config = dict(
    n_layer=17,
    d_expert=64,
    normalize_top_k=True,
    norm_eps=1e-05,
    rope_base=10000.0,
    attn_scale=0.177,
    optimizer='soap_variant',
    decay_fraction=0.253,
    decay_shape='linear',
    seq_len=1024,
    doc_mask=True,
)
Below are experts of layer 11 (counted from 0) of a mixture-of-experts language model. Rows are named router (the router's row for the expert), up (a neuron's input weights, with its number) and show model dimensions 0-159. Each number is 128 + 24 x the weight over its row's rms, rounded and kept within 0 to 255. Numbers have three digits each.
Before each expert's rows: a language model's description of what the expert responds to. This comes from a sample of Wikipedia text that the model never trained on.

# expert 20
Description: Word-internal pieces like an, en, ar inside names and words such as Istanbul, Grammar, Bracken, plus table pipes and line breaks.
router:115151152109112147100147088124139126098081128152146128144130128137116129107120127166098128151164147114159141112097107123143114132144144140104174129098113124165105104129137136138114126113148177089112121160172137146115185133102078079131162105109075145137157109139124108125179125128142128115058104119152149145161123112172115123120111171174124153141111124115145148104146144144136144106148142142125137117056144134078065159134126128117134125093132126136120174102105145131110110134154131
up0:092113081100111104093087110161123117127146138108135146127081128118116154132130141129083120152132141135123091126128103121131121080141114096140109120148113145126113147141150165092129120136124162147129108138083158125146171125098131038165150146109071123087113149131112121119142110094153094117063110100128133118115144112136109099174160142122063120158111139164103168119139136139157148141146138105102156142108159139140159139106125114119137113130069125107129149140128145109115116097135105
up1:116101106144109097093090082144104118104130161151089113108106101143139141115108136139122118121123109114181110088137136135117117128116112097142150062144126153115146126103112173170144109100135133165182110130103170101144124139174146138117132138140155137126104100128117145153153120128092144101093174169114101119142169126129094187146152122115120147124141112143066139106140148119090132091144152142156176140090149125125148162146123140122133169112118142130105147147124163116159142165165134
up2:128144111139143181130106141098142104114104140130155135106103095102100127116180163140143153124183165113148140105112141071144132111131083061112116118107133137154122118126086132151160139140096096131132109124110130133114175131070109113115102130135094130100163110161149130121111133170161105138083131127148159125130106144149123123133143090134062120089104141137158135151116136147117126160122131134127119079135148116139095140147111110160172174118119084138121116142109112110149097157087103
up3:107119100108107154115138148137118115158081154179114140093094114119127107132127133173162099103139142082118148110129154163168147134105151108161175138086183118127136131130101115137120105087101126116158097127117111173140109128132114119108114101083174135142121111114111081158160144099121158138113126126141135114182112127149085108141162145134125146132149169150107108090107104149189115106157130144145120104144131134076090132143153159107110132102094174137123128147112116162135124132108113
up4:130111131118098147137136131126132157100137134102126094116158106106128090121094102143145189185090152150126154117170135129148171125124089119136113132143133188149148091106091145109107153127147102124117072147155089130102129135076106143106126123121119063114177115123126095138164145141137124153102115140162104094131084130126126114141136125089105145134147106094128152128124106135117091090146122154141143121168159141150127086146125129098143140096109124123099122113082131167178107124147115
up5:166118142125122132124146087097126137074117117105118109157148136167134094069127092095144105175119128155151133146139131102115152150149148131084147119122148143112085125132093156120097107155118161130127132139092123135119099122170114094127135140160141129107138118127145122120139146149127139094161113153158131136130080105153130163139126152119120088107156085136104127131161160159132148096121206115154105156143203135165138151077148106136135142089137126131124136154150124110137131086087135
up6:090114113119108067120109122125168136099119138125136093163135130107121124119121107127103118104115122138130099114151098137103107132147136136133113103118150185112108148119127134129108113103129091096158067127172167108147137114170113110101185146158089124121103093139155145104124162143132147100094121106147122111165115123176131093122118120140147162159115122127144150122097141106149171102151123104127132160152169133095147124145129127117084160147065122158172173108096115095136123084153131
up7:152095134105119125146129090161119102122135089177155089111148140102122098109138124160100137128135144125160140133121122094113138147139108137136168141087131116153087111130136132178039125155115100127131093140138102134149129141172122121106173139104123126135142092108097163133134141125085162097140090122122117176147135137141129113128149084137131121150147134135165146167159128136110095118087111139098135125127100154134104138109164104142153110101118085161166144129109143132069136114068123
up8:134134118119084113113139122147128089129107133138104153143103140119119143106119100164101129159122141171140153097125100091161180168164114129101106163132128131153090095130131123148115099108138148120118096114069085151114130167137134149149139129146085108123174141132074163079150153134142101174109082132152134137132135134153133143129082161128125165132119137131077139135134162120094117138117147108132147102105136083164095147126118089103144111114139115077138163152144116090126127124156162
up9:131129108101111123138105112115147139155133071100126148138137119113157130191061110171170114130145148084136119109110158150135113115150103146115133154119161149146143133108113139099144104132145148176122137121140138136099162116156106118098108132144132162139137096120102085121116121165165158126120149128134141122126098098130181112137127134172136140102113101139141098073137125123136150151177092149125091082127143047118134140143143121090129156147156155146131117125089110155136110121100085
up10:107106135102138177153132135118123133094166140145103075159112133147109089176134165174101089144163181134151106112101130137094104135123142173140154131100154075148116155156130122114126148166123159132113112116133137127117101132126126172121094156085108126142088115124135098164099120128127137116115168119111116127144108119125086101113125154153107109141085108104150140131146171103137158161098084138133130137102141146108125144087123090159202109151119124121162142112119122133112118123101101
up11:142151127157127109140120130143152106084118125192127142128118179161121124126139118144140095135132144157152142152136109100107139102119158138151151144087133112146108138179129084163107135106153112107175064157187117123127113133127108116129162135135111141114153088118070162152189149168098152122159165136156158126151092164155151131141129149136102107129143121133110123109130091111102134169108120127112159133133159117141108144175141144098111121142138057139130119134153145121139105114144143
up12:151152138159166193184154118119133117098123135122138163131134138095154101081083141113146169122144103093115120151160123161154097126127118094105147125086137123116126103199133125165133141140166142092100095145127137154141120124118120114112092149094177145117162129166157165106103131099112123109096116138073150109115128111144142115117148104124175124162133157137141126156170088137160111149083129121103124114099146139125148141116136127146146129081116109092117162149110134137139109137112137
up13:137082156064117133142127130127117112152109113148135133153094116139098103129089129141125134116095163153151125105134113187110140105111143146101125156092116169112104142144153185125136110156089116129165094162180082118109167137058157122120091144164093141138128103139119134161142128131166127124125127110138158108127141136167145101126150105140110117155118102140117143062114090135124156125166103159137162131114095111120115123130133115109105154066148143137144133117133121133122086143150139
up14:161131176124076119150151082123133114138115128131129152119131100092120170097185156135125164109118121122127125128084142146114142103147151068160143114122134137137140077156130143154127173121136158088107101147164157165148170150097133160144119112108123109144103115114141121146142113121164135146129109123125169147089148138139129154140153113198151090119120109113134129144139133127124128156190147158106145109065118122150126139156109140165157133152092142112129132148141111073116110125102142
up15:106133158144079136154114126106102132135139103130107143197121138136106149169137150113112144116107141138146132130097102158120092120108115142100117197138078138144115132143152153118119124132136122138144112150091093126115125168134121102095096175149138141132091125152133139159129134124135083033090107098115145149137122141140097102095126131136105132205120098104100134110093154129150119112119121115136131081134138159113090111127124120161136157093116136138134140153160129119123075120095122
up16:111097144127099158097122082084165120118082146112127124087135137115109123127183125104144122152158130135121120146119100097119109139145121125106159098156154149131153151151114112117159142112136131129198171177123121097117178108130124123156132106123121115136156069168125141091099107086125081161096117145124115160142144135153058132117129158086121137105146127080145156127125135104160121096121153134125107105121136152155167135100112126126124100173147129143114122142106079131139146142149121
up17:099100106113145161128123098126166141093127107090120123095120127143085125089166149129119138110120144158164138146115162161113128123142135110150148124125151125087108160157101126149040123131147115117101176114140092088120109124102149145144118132103174144110142123098105094128173115089134134098073121103151109137129131175124097077103155159114115147123135145144122100104128106167144128119141105120151131124093151134146129140109126141124125168150103134125144054128089111155086125134144135
up18:105086098103159114115122097104117127088119167119143138110150091148153143155155103148126113086131113097174137126119146128117134119132142143108129129114129144159153132132194082091091144102122148131115124165136133143133125117165120114097153132134146139102157116112128079114079136130147109080144136102126137106123109184110083139124125124115111152084186089127104114141159134081139164139115144119084134105156105108145122096113158097164109158140111136151167118110149106154170138145138088
up19:115112096124116079138119125147132167135084110122130118129132145092132152117098143160082126111148088155124151158087120145168186122123120162116134162156112114100139134121110125107095151147102157094126147147145137130126141135102141103143148132106118139187151156131145113118123094158116165111132128142129106141073142140132134091140068132134117072095104148133100159155098125109135129104124175112146158087108166197116102142136135148124111101129085145114148138158095126146110102146165114
up20:111100133137139145106154124112103173142111147126105107137173106099125134158161119124126110122144173133144169083099111101136112161150105183126176126095151088147122109135101145131120076128148137105135115143118142102104129217094150086140119157107113129156108128124111146127160137131121120091103141150085122138117112141163104098140139189141150150087121142135136135140131111106143138151110136168143142104103143151123142143159124137112171142131171156131150133120143102115171103138188145
up21:119124127113133140166123095112126181101126168117121125140161148108099129120161122128078141095127131099122102118110100086051116190168136128108152138120117089177121112153117083166088154121121139101099141124179131145101105104126131149119152112105107104121143104140139115095117153095175122152132128134104127160074130119155124101124118101128105102120105156109125153149084115096147131114131108116137131097125161133108107102095159102107104091154122137100102159139133139148107128176136123
up22:116089124147129121105109128157177103138102143138118119117176150162116165162149151138157129123124143137168144156103142100146120141126112131127119107149121163151163181164127136117167102170139159140092095150155116095091153140116109091123124119131104086136120108125108129121129145127104110110133183065100134139117143125141087120179139169113125084129137093131103170135120103106127165170133139145158140150088172125117139133114174097134092115121096098115107160108153120126113118104167136
up23:137124085107103172145106113156100125096120136122077134121161139133124118144143133133119145130131179110151137175105111150144139129136164113103136117114187133112128092123104129135131131077135111066167131129126145121142210127156120108124191098141139125131148140130155111133142139124159124105093102140137132179168109106130075120131134120134080132106135125099149125061141153142139151101101133135135145097166152106147127116102071148135139154130120131123163177142139148120150143118112116
up24:115140144094105126163105119143156108137154098139129141127127117144124133127198187154131148093194122114123119095095151121133135116119154187115149118117150141133100118106158110113132111125123134111135106131147147094142177124088108147078072141121114134171152097083148107140120124163101136145097165083135118128138130109160142152136106166111128125174141129123164133158109147111136116122107130090118091140099142125161102096144140116159130132141144148148092148105133093122104126192149096
up25:105184144148114144164065120110162147136140126101100115132132184125155115135137087119096142111108139132150110088133088170091135128158134090105121146160121109138135152157113109141132136139166134147098148141135105113084170119132088118090153146111119148097131128177139071104154128144139162114076175137136178161138139113121122090148148103110154103141147133136119135115066152138144141149129138097140154072139127124115131153123161129145133108144123140151170173128131147119120124141144125
up26:135118171126122153113132117139116125149119084094098121131173097132099113156090155139173143131141172113165111095130116156126135105121123098113116113132136130176133115137133186141151105147125127170141153132130084106098148124160111107088133161175140142111171119103107128111172097110114106166119141149150151153137144158135169122117099159117112146115117115122112113138139147133150131164161128138146143143076191119106140132168183181129141110122146141126168095128087139090096133118135148
up27:131091148134097117135129098090137120129080108132129114094093138174171108119121122104114127131095093150126096137125147118131108139130181109088161089113127072118122134156106130190145074064099140141148152162131130113107126138116114134136109092153082135107180126127141136117140128155091139166112141123170109119145147123135111124131134127124121147121170100138132159131164115181081126103173120150152144152113147146126166120124131113091103160142123119102106108163076124128132124156114142

# expert 9
Description: Table pipes, list dashes and colons after infobox field names such as Born: or Built by:, plus of in proper names like Church of.
router:117122132130117122158125083144147140135070164121141099151091119176136106105139133132119097143161126106108163125092118104161184118128084138137132102113153122139133124109139126151152138141178148149141146079130152121127120118151094120160142101142161179131135134080105101124101130166102148164093097109149094205119137129170127115127130141163142099160119103137115178137155140124122121111161157105113137093099164157147131121142153101119134133106142170108127163146103108147162115145106141
up0:140129117128123111147103096122094169133149093124120124118132122138138082116126101116123143185128110152122101139122145109096138095124162165092112129120126078149099111089129103100149116125103155165111137090101124154102116163192110108155154122153138128171149122143134117116127106111126171107136127103136132141090094137161158160150123157160113138097066133137095167142143142150098124146118161116129121117108167104143121102140136144140143162081130199133104125106109118138114136154062134
up1:124125140140108163142174078109147106119112139134126148113113053132177122110110121134112129111050090120129090102148165147127138112081118141111160128134134107093114131153110127132141148145137154188145096191104137159142128138100132087136166108133122151143117119130120119141131121181128142150147125087108120121159093136098137128106167113102133162081159153122093117120117094093144115119114104120098123142138164083125130162130134149145108096137113109096139127143144107134176135101116143
up2:117134162126144113140105094102138085141079127172104099123094132129203160144126115150110105114114163152146146120120173118129136135146163142191122143126142160131133121148138139126165138144105117105145145160154111150148140088156089141146148118122141145114178130143116197159143100116103091134103097134141130132091103126172120099126142173150139123124107138113172101148099133138151111169164141128132104090136145083073116132119111138175158116132130121159124108113129117146090136122132127
up3:120118143113126137144174129156128162136126088124129099117133132115163187114158131116113156123112070112138110112125156117167143146127121149161134112161129138155142134120120102132085120123078088101127103107119115096118127079151107126120181121086086103119126121138155083131132129114122183124100128133089138104144129093091139124159100121145145083127146098130150137116123147112115141120051159141123130117103111089120181112147109150087087154095109142150131084136129124121132103127175149
up4:139104141131115113169080145131137133146139178128141124144132135127157141077165132111093146164142132170133140112111146104098152107127142118138164142081153162131126089123134127126107157152069171128104133142111176105183138144153095097127078146154142115142138137109171143140151130132115119179090125122110126129098149137124095133152164114105155154096140128094098095156143131125148117126079134126130092098125179135111133102121099139133111141156138128142124157128105175148135147116194107
up5:084106110178099170164137113148122108112089119133109093132110119142157091074142135150098144086114093133124150112166108097088112145109124142142140109125120137109123120111097094095124182121161117122157133167134114125124139126137130172105131139121118146181166101161139114136115136169085149144134106143138146179111112127118058070145112130080112144152110141139111144166142113121136097124113128137143136075143157141160142123113127104094120129133121171144105123121116107119145101127112172
up6:136129160154136182143151135153108121114102111101142106136126088129111091146105142136150142146143138144148128139129167117101142122105098140162156116125160096138117091152075100123106105134149111179152178138149068100151115103163119140178090067129144136127134141074113148144100178167154144123134156144146156126113134122138109142152128118137169123121118123120123139086120091117126125109127139106133137111151177132141120128118142108095116144104152043114137146139146110134145125099106175
up7:136094134109141111123086111103128141124147138146127105134143128150117098099152133133143139157121094129111112126136117112148184137129100135134117162110189131086092120141123084148115188164143128152170148156112110092121135099161144094113106150109182140078118097128125116122164131109101122156116074141108171169150080152172115136143113161164119119111137138140044134144096134121149125148069142133117148136155157148117109121109132114147130140111127147102116119099120107146136098123149112
up8:107111079143127089125124129128169141142150121097111134114117150136112123093140158107133158111158146120133099125126128107129125127104125171143141160131160106140156136108148134106112087169161164129158079134147139067143118136123128111150187082117139119111079136127118124114128109105090084060155181139168123148142114139097159144113117132113145125130104108141119149100142127131150146148130171107103117164154165139178148153129184125112121146137184138103132143108121122173117120088132132
up9:118091100116124147128108098077170126139109165119096156146114158100125122140106114139146099133098106133131112115123158141131169079105133102194136145114104164147137114120123071140147120112129115121100136172133135102137140123108117173180129141101145159137158129111142100141105092147124167147118132171113120161093135130113113156130141131147160189119123160147105138132150092151156172126131141089079112141136126150133094111152158113092174147178125132129128117139162115175104131114146145
up10:105125131115175123132128119094129122118144131119144120101140131132124141079131162128133124105152143122140129116132154153135173133143117117194128105089144159073128134119104130170101156138126123115119104156132119145143120080110184105096106136107136123168113083082182142162099126137105122125120122085107086120110135114144141081104156090100086138101137123133109118141095141122128150130102096131163163143100193111119102117124153153132111056088135145144148117150131146131162146107141112
up11:146135147133110151136137120127191139153117135121140095159119097133146149155107164162142143120150119127155145108117111144138118134111138070148123146133141117108112204135076137130117157125148103163133108093102139169076144117128124135145104119141142136135156150155099149104158095145128103120118106122167133101130093097090151151122136147122160097130135126132104144161137114133134118085127149143182145120118116095079174107130146090075111183102091133085164146132096136148109120117127094
up12:137075158152099157164101118110158139105158098136121072108167143152119147091115083118154120141119096163108127135150117129129111159129096139135157155168143125136135153127101176094125124109104132168161151071109133169145159134155137146090136096112137135142115127144159101114137104124110134116127144171139116149137142105173111122121137146069140128148180137134113130108139144175105128111121151138150123136137143096146136102121106120118137133167100118078106140099103150170091178135121091
up13:151126128128122135138130126119085132115091163132085098141155115084138112093124138085163118154128135093099147132079111143119127118134107112150146106124115160107171134129110170117115159130136131175197097139139171114143142100134141105142150108129145166105130142123160165164114121133135100130097133148147123125131128127198076132127188151151097136130131125111126141129146087133145080112132122170141105133131135101132132101158155147118091160115118147089094176119111108109171120132167092
up14:120132119132112125124115136140119138136084132140097087130142140123097134149075146170153159160114152111129145151128114121120173132100155111095150170115121119122124118062179112110168188110132152086103115154127146129105148173104146117104127109116166114178129138159170102133125126142077095124147136103110090133122122141136097145125158119134172107139139116157102159083106185089124135136147109122150120097141134113153125144142158115088116126134170145130143075156145136095100134127133137
up15:134106107120142112148162156095153102093121127092135126138119154144153141142138134138095125114127149072094113094077118097101122077161097147134125104137124163106132129107150084123128125109125099066161149106167153117130139115105155117150134113098132155173111158145168176146147115157115160120123144097127135122188132101142121115123122169108105124145124135105122090111105155140164089087164086139138130085160116129148149155138109150129159135103158142145185126125094104142143143142127122
up16:161096115147138175164113123178128127083120153151143104139144163132138175166113114101152113119153177127118121129098140150157148161095120156137114142148132110122116126112129130180144117141151158078137098093101139143125123117121143138133127098125137172157118075111109123132100132117129133129154084129173076149144112115142103129133157114115115144155138151137099160090138171101086176137147145101154131152119129134114144123095161106081118154176158104098075128098127126139107121136134160
up17:075075150086113130141132165152138034151138135112133117095152192136104143110115095169099100150123102144132172114111092141150123107110176102143129104125125140094166130099104138125118164107141116134104130138092137100146105138114124106118111115130135115058145124118108135109139118149107129126131097121089124140128096103112145121134126149110103135140132135151107149096090105091089105137108113129104148139161121167111133136114122088136150127171097140115106164103145183133119122130116142
up18:130130097146151167149128161114133169083129157109142110104113068134122161072109147120209109126155160119113140162132129134102126071132112096122112152166154125081118138141125132105119124096131142121185141104134144099172139131115155152131131116143132174144111146097124160148119118160124115117143132107125145130120119128122121115120118144162146103108127100102133143092156115118079145107119073168136124157127118098123072132129109174142158089147136085159103113127106111138117169131125112
up19:095093091143116061166116103141127116110134130128140103110117119133133117124108166107157107087126141111089156085123131096168099130145115161122086169139128112143122111114075121116113117132154086121125120112101111106125119130152145139144154121124118114111095145137050139128148123143105131149114140082122121112136097093076139140144126128074142152157140145135113159133107126071106101103201109090151161118175146100146111109097135150111102140111139125124118137127149127181125141135107134
up20:125109124130126142131073142165101096121183179148092142134138112181115106100132128118105128174110148147102128082139089138114125108080165096133135130136094101157143127157148100105131169140149157110117108138130141106146122119075112115137114136107139126125116107151168096098145144145133157111143101149137147074086116151107108134135158164174093155132113126117145139147133094128094080099100109110156124148107149117157183109137147109131133081132131132100103111097127130128149127151170118
up21:109086129135141114151118105128128138140083145133143107152148185157163159099109140155143125149162100117195122112125140090132116075108129139148151156140144138147239124134133150110157094112126121126079111138097155133172111137134085116129120134128103121115120128128135138125091145127147151159098153135097095140149119133175133144091112118104102134121179097121119136115114099144142101118156146115134166123112150126111142147139147132101130114173143149165141137121149162144142151102087107
up22:152168081102113121107129161140160132114128116092143129137100167155134123149084168141150109149164078145147088115099108103113146156092113121159171134097116117117144105156120151130150141127091146120119132088132120146175147149142126153161110103119109132124148104102137187139092125119158135121147123138118114078116134123130128131113126091117109072136135128137142184089139169103070154122146134154133099132127152123104108145146113148084138138092153132132131109155099143138114119147063092
up23:096132137108134154165085123122137138142150134091124141153120108163127150147149122134075110152104134137111161086124149143104164136111125144193116081112120121151116099103128125157139138151118122148134131119159121157110143121160114097123102146154182137125161116126142123085204146169151100144110094093141114140126117156121151120093144111158133106121137103144112137158094125147100130099124149155132105115105160082153126118117134093135118075110106129149068130136095138139147123091117195
up24:132125142102102144168104130118167106127161193112105138110117133130114120148148147162134108135160126145144163148098124131160121120149129126128124163110120110143088102134159153118141088140140117126116135174139167192090111109131100149151078108139124150137112143133156139161120117149139089154108114129151087165161107127097148136074146124116121127122136101115187168096133121121161130097137129102120154089136144112135098079146123103139138120157118145154169078131147125148154097099142068
up25:120135160092138146125102156145146095122110112140154084103122152164109122132118151136129124094129152108146136133058133163092117145094103167140136102129127150145079126128156098147135097150139141141134127153098156160119129125106120143118125137116128126084146161154150134133120123153129151108155134156080080118150118092125098160135139131142148129135069132155126113127098089097076188105106105130149157085146138107074080142138091146141119139188104142153092122125126135112134132099142105
up26:113129111156120152135133161113099124073127125121122121150145094141185147142119128133128118094130142133145112108149141152134114128126151121162140115095085100139174163127139118152174125091109132153113085099107131124126083140120157103124139100175097146106135154125111133147139156146147155123108145101144152112092177117114114109160162133086080125104155138075183108147141114118163111141089156127126099129098115115122147122094144155084102135108163116123112148180173129155146070132136137
up27:091154136142129125145142157169135095167146111124161121178160101142115138172094143093173116116129151092152116141091090180132128130116117137143097105119145106130134137095059162108125129126172143132109139100145100153139162131117137116142117114137128164152094139133153131119108116103152126108141148082106144097166162094123141143143112119183149126144158134109119096101133104149097106096129187125099101116104153144151163113134166121090123150140098129142155084082137113121151126133120130

# expert 52
Description: Final pieces of organization names, such as Department, Council, School, Cup, Corporation, College, plus pieces of acronyms.
router:125101146121137167133110111103133108139126102092110140127120110120110109109139117119108165117156162093143111116120141118143184107167072150103139099127131101134120110165081121140085170089154129128122125093142140120161158159163076135138103146158105135105098115112111101109142142156126157140100147121089114143093111122173127118141142149128144120150110089132108053120129104082140129139147142158124131070153172137133126169104139150099121130147140138121150140106080170128087134128123164
up9:131137104127107111103129107113162103156079121114143132117139092137147150125164145103155132110090153089158121101133138111135144125142110138157125120098082145146086159158117126098116149099126097093105106091113117080162131134118131151152135146108129150171085141113142131131123127162092136108129143103112105146146129083127111110130124150172107153111114150119160151149103154153161136169122131162145136145063117115187089183076180104112164114138154143129137112108114151134161134124135154
up10:088128141142155087158093145161101175119102085117137128124094137095106139114113157144151127114131124135110067116142106154125143128083159104140123152137145115109130146190113095131145179132124145160145114134149123113179121104141149117118146112160135177097110101098136115123116135153114133118115111137114158108126152107130152125138132122175140118151110078154128075115126109108154129164163136141136098080098173109121142141176121158099154143165131076100111121113138110137112103147083134
up11:110147153139123168170148085146140150129090119134170110195125122131124084121115093112127104108146115141158164097119146133114152093110109133027131128110118146090142103127134169152139170092110156162148152088121122135104128129153141175126127146107128130157110151154108114073137140171128139131097119107100135093126095127135118151142157137105116165136114172142129152143155124107163100111120108096168149092116137132091107129108119142148117091130120143106149156132098126114124121115111132
up12:116144119115123149130109105139176089146089125111169110123119134125120134146093118110125105129071128128099118140086156114146165064120109132123189092065079108125122107091113140127129135098119138126097104119137164099138147104108139138171145144120132151150111075118123114142156139208128138125152121102193099133128140111107102129131160118142098130109126112137105133117115169145131136121115140109111116110143093149126136123072153142134128095163114139144126117134092138115118152159097175
up13:117117123136141133145094085184156143164155124135158125110104085105143089104115187180132130125135202095142139124142092141128142106112147117101091135141137091088121140116124169129111141124120138088114152142158120126113143128144145147148156125090143100132105134110119134146123133146148158109113129135139121171110117130118108118146120142087147080071102110111110115080118116120119137080126155136157115076175128174149121113128104108136126155134117155132154178113144102107183117144112118
up14:164123131138130150157082100160127134137145143155132163155124144129168124149122111086146153134187113115177111139151064153129122154115133091100116136086157094129175127143154139131119139146157141131170142101141117141134109108101146135135120122087109147110163148167158140136097127131144122120114122175130170166103118152136135157124109113143131153107157140161095129139128095084140146124142181106129130140162140109118090144102175129124152121092156114132121149144160193136145075115109107
up15:120113134117131105108149140109165123138094120136137149168149141054106140123095096128137103127105122121148136127137101101110152086102102170107162148119105099159129159119113151094119113134102115149112094113182132087106099139171132151134103159133047111143102131143166126130135103096130152129126092156142140110118104092145136105160163073149144153111125138126158155142140109091137107115150152153137157112117154117092113181092117137148110144117135128121148110115090130149106152126135181
up16:163118107099129086101140108130083182105092106117142131125101155147148113133142142135124127081090121099149141124131148120130133113153115129139142084130184090182121114155116138116116126120120160140144111132153081153116115125133145132096170120128133119081157113115138155114140107140120093078150117109128118127088100139144092109131122186155140145106141128088134111131101091123147131130148092098131136128190143105115143164095136102129088143105137133136081165127071181121148132146107149
up17:103090140108147118167104104140141121074130103097128129157144094135141102133149114089096146082088143110159145087119098160120138124125116114147147148143130131103117143133182136100117140138147134133093116090096152136150143106102107082132147152123120099137135154089141107082135133150112103135089147173081130143127134127137145111077144130131132077149089145126148162147128121098116101118120148093115123135097115160134129074125113145162140108162159144136090122167153109087129184090129147
up18:171115122107104183138125097128118126144133104123124132150165171120155089081147165145160153125071139118142115084146095147143114143158151166129121106131146066138128125182129129145105146083102098116139100188128118140124115148146155128093113113141096148121135128113125150125146134109123054137138135153136156127088108121126191093148133136141142153125094126099127131142112125133139128142137101130130121103102169144095167154104164102104092131088137134114112121107107148100122129126162158
up19:102142152101131105132171122157160152126127123149131130110118128095131169149089143148086130111112108141125095096092135117107133124141153149144130124131175149143117114085093095146106133127131104146139088105123141089121125100188112129126148135142118126157133125133131123124159167116150145152123126126161138146135097072130152094168122118095158101072090096137149140140141202134140105124121175166095114141079128139113190146160126163105147130111148102157155162108119104115122159114106115
up20:077122106131117140119112135137118146107112120128142124150077187119114168091148158092114162152145133118147165146148150153166098127139108116104155112101119137134160123117112191104109129133141107131135133101133160095150124068123173105167170142137103150102143096109114109125112132143107144162126137121127165076131152139083124134136134078097139149123138133113112125101157080111155136123156098151126138135139094145121097166152078097119141127104165099175102157140105101158121123138137133
up21:083111173109142110151160118126130138151153083105157113126092149119115140125127127090095088107151137109149087113103127088143137141135092091115118106100178116103108104127088130102147121116140122115155134155162131103149139141137105139118127139120123156115114089108141117135120159187165210155123123181138120135102090091169144104130091130163115162137128102135082103122132140136118114146077159130134138146134154146125116155097176163126114120097136123136142127153131120152121164098112157
up22:137124103109152098114119103131148115098108134081166157088132119137092141096083128075121130124135158125104143104107116148156169085136179127154091126108142164141143121144101140147128108114127131152128118139119100112148115126147102147094131129102153154154155160118102106145145168163120103117107113127154079156131104113159121121097151167134129120196148099125111116128139136153145127134117131098165134148125158065098133092138097184112148149105146136165126126128159113125067158109132155
up23:183138168099118138140115112139163130114093120127116137140125128125148121156094135121135122126148178107109177163126124148096113132158167111181102158166137115112102153141130139136133158152126063122141096146131154154120082092161092103106139133107105153136135137153134121160104120138071137087093104105131110122105148101145176135124131122150144155122117145083113107151127114130177106128154107157131127157139122118147135150109161150120103126116172147082184175127105111153140153156114147
up24:130112121108096135156126123146124146123131141139126138135155120109122117117112120189137115113151118144118114074124155068135115130104169124149084174101120101131116127116131087134118099127124117113168148093100109098124126161096129153170112134105089093062149120135116098129153144117124168158131128140133131125122129125098131139149124149169104117123101122105144085078098092108170102128086169115098127193171109145147184123074151139097109113105109130088119138133149128120138111119114114
up25:133094143125130134158104148122123139100104103113090134121120121107146102142074112130077127148112122144128078107125108110115123103119096156099114137116151113121188144132122144130118133057185147145108082113164174129111136125122126117106096097165112129157118098115177120106107171166118157126118142123100115091096143111165089143112139098119147140166121096095101123184114133086136147134127135144125131152151148113115100108151130130069122099096130121147126121143096134144113108180136108
up26:075087103131118108090125125131135113183147124120113115140133133124112098097097088171145108136117134108119124161175110166093131142155154118174110138116110108158175123125145124104135127150138101128131167132141187115154136104122119106092071072119087122097150099130155057122161108111155119107081116110115123141108140167148122102126136128134146105159111132137102139135177138155100118141151110118105120128154080160150171132129091151105128141118166110146146132151133121125118113140140125
up27:132111122150132156120113096114077124101123112096127086103131124112148103127105131128108141124132132081125084144121164115160134142151073109117121151088134118135070141144147148115114149098103111118167089120151159119147107159104131107134070154114175131090101155143127122114135128142122128123142156151136113124116145138149172085121164112149162164134134119114133134107178118157145108104129106099119170105092134086146092121079095163104142160094141134101148109100085097131112151095105109
up28:106125106135093102113103172109161126131154112156100116122135122102135149172117097169116110086099140106136141135148180115169098150089172080108178115164144110129142139148120105180115132152124108114136111101131135163158115143167126127152118139159097152121158121106119186087135144163105155123094138128092132148099144127147115114148092056129153114164138139133162157128117124124148080104128114092152106137145135148123107143130135119162136087120093126122149141145121095108126111125089141
up29:105158156137109140156138127073096163121140137091108118133131120122151083114150120133146116180144158094125117142147121097114137125095156135159113148096124158137114130121090159129144136137104145118075160161087194136100114102148091068099070127151109121067085106166108082136128155146126138104143132122162128129155108100123150120130132137134116116132111115124115116125132109137145105146147121095134105108157160170085095148133143119129149128140097082086130112115135133145119146143088153
up30:152093137093090201158165136115152113150121133154121169085146073149124134125149150153125147109126128125151128122088165131145105120125142153145102113116112150097118121109122072114099170140097168080120137151153130150112158133112110110132117196135150133121151111128142112122142079103158127131145112144129121128114094144135100093127092124152134125105105117122173150129119093089140152155120144155099113085128093160142087151156162134125146135150100121152126145121130114114095131129062121
up31:167094160119094151122124146119122084131126151135172107138150149123134111092164109110110165096095174153178115147130121141091150096152143161127138123112145090109150139144121124151136127196139171155130128116125142143129130130126069145156119154163130092140149136131117164139160118124129129094117152099103154130111137136194088103142134135148142156125125130105126116129136145071153106162113128117052105129143149162104096125116111119119134122096126146084141135135185150136118100144108113
up32:123094167111093132166178132144122110073162125110142107123112097143078108170112082104146134122095116122117136089130145115147125136125125136117154107109089125125129085126103120175148125130155093119089128070120128096156159131096144154108131149127084105131081109127081132123121148159108150113117146145134143145136111111147164163101094130134163173109097137134110091137125107111094167102133113126133144087128129104146155120132150134171131125108139167126196142115113136101125154090128119
up33:108151140125071127140141118129108141111133088149123119138177097134102169116161116113146149167139164092130117127121154175062129070123104134107075113125131128164106168122113130148130117128151115181129119116120138098122162148126111111096100159126147136133145173146118122104127126172131134115138157097094130166197092111111150173148143125162183118087118117130084110132153094132128142120142147143122133141135091112116107124128140108160157166109157129126133110148098152111105143115148139
up34:156139096111139144133100138106154143094100135139147110110154110141151085099139132115103116120114137118162143149124113107155158130143115171130166157132131103153152182120097083146104119121145183146141148123136162114141127124129120103133084092176138133152132148122086092126143143102098118106134121112179151098112135138145123081157081149147081128150160102101125122116142128110171109154160131191132153101138140126117113139108121142093096157186131144102091140134119105163139159124096090
up35:116141109130121155129129094161147127109116121096121143139106118135101090103133162125123128159158179110156155108100138108121162075174113186133154140141129149128092085095117124095110118133143135115134132103105123076149136107131135155156161109091149118157121123134184132107165121148074144078119136117086111078126173116136102151187139159097125131137181152122165117099145138106139116174102128115105127140113129115133134114147139119126135144147112127151098155156153147157091099117121149
up36:080153121119156070077124103143093123097170132103092114143120113105141129133101133130098164118099118080148124140115114121152131106106125160096151139085127152111093103179145102103099137122133115148096133144112142133112087169109111112124114156130141118087128095127140131082125131117132132149164184100163132172127127121119104158147152136168103107127103092163114110133105094122125131115127157114120148125137118110140132164102091133079120126188117153092146173123100134140122130171115157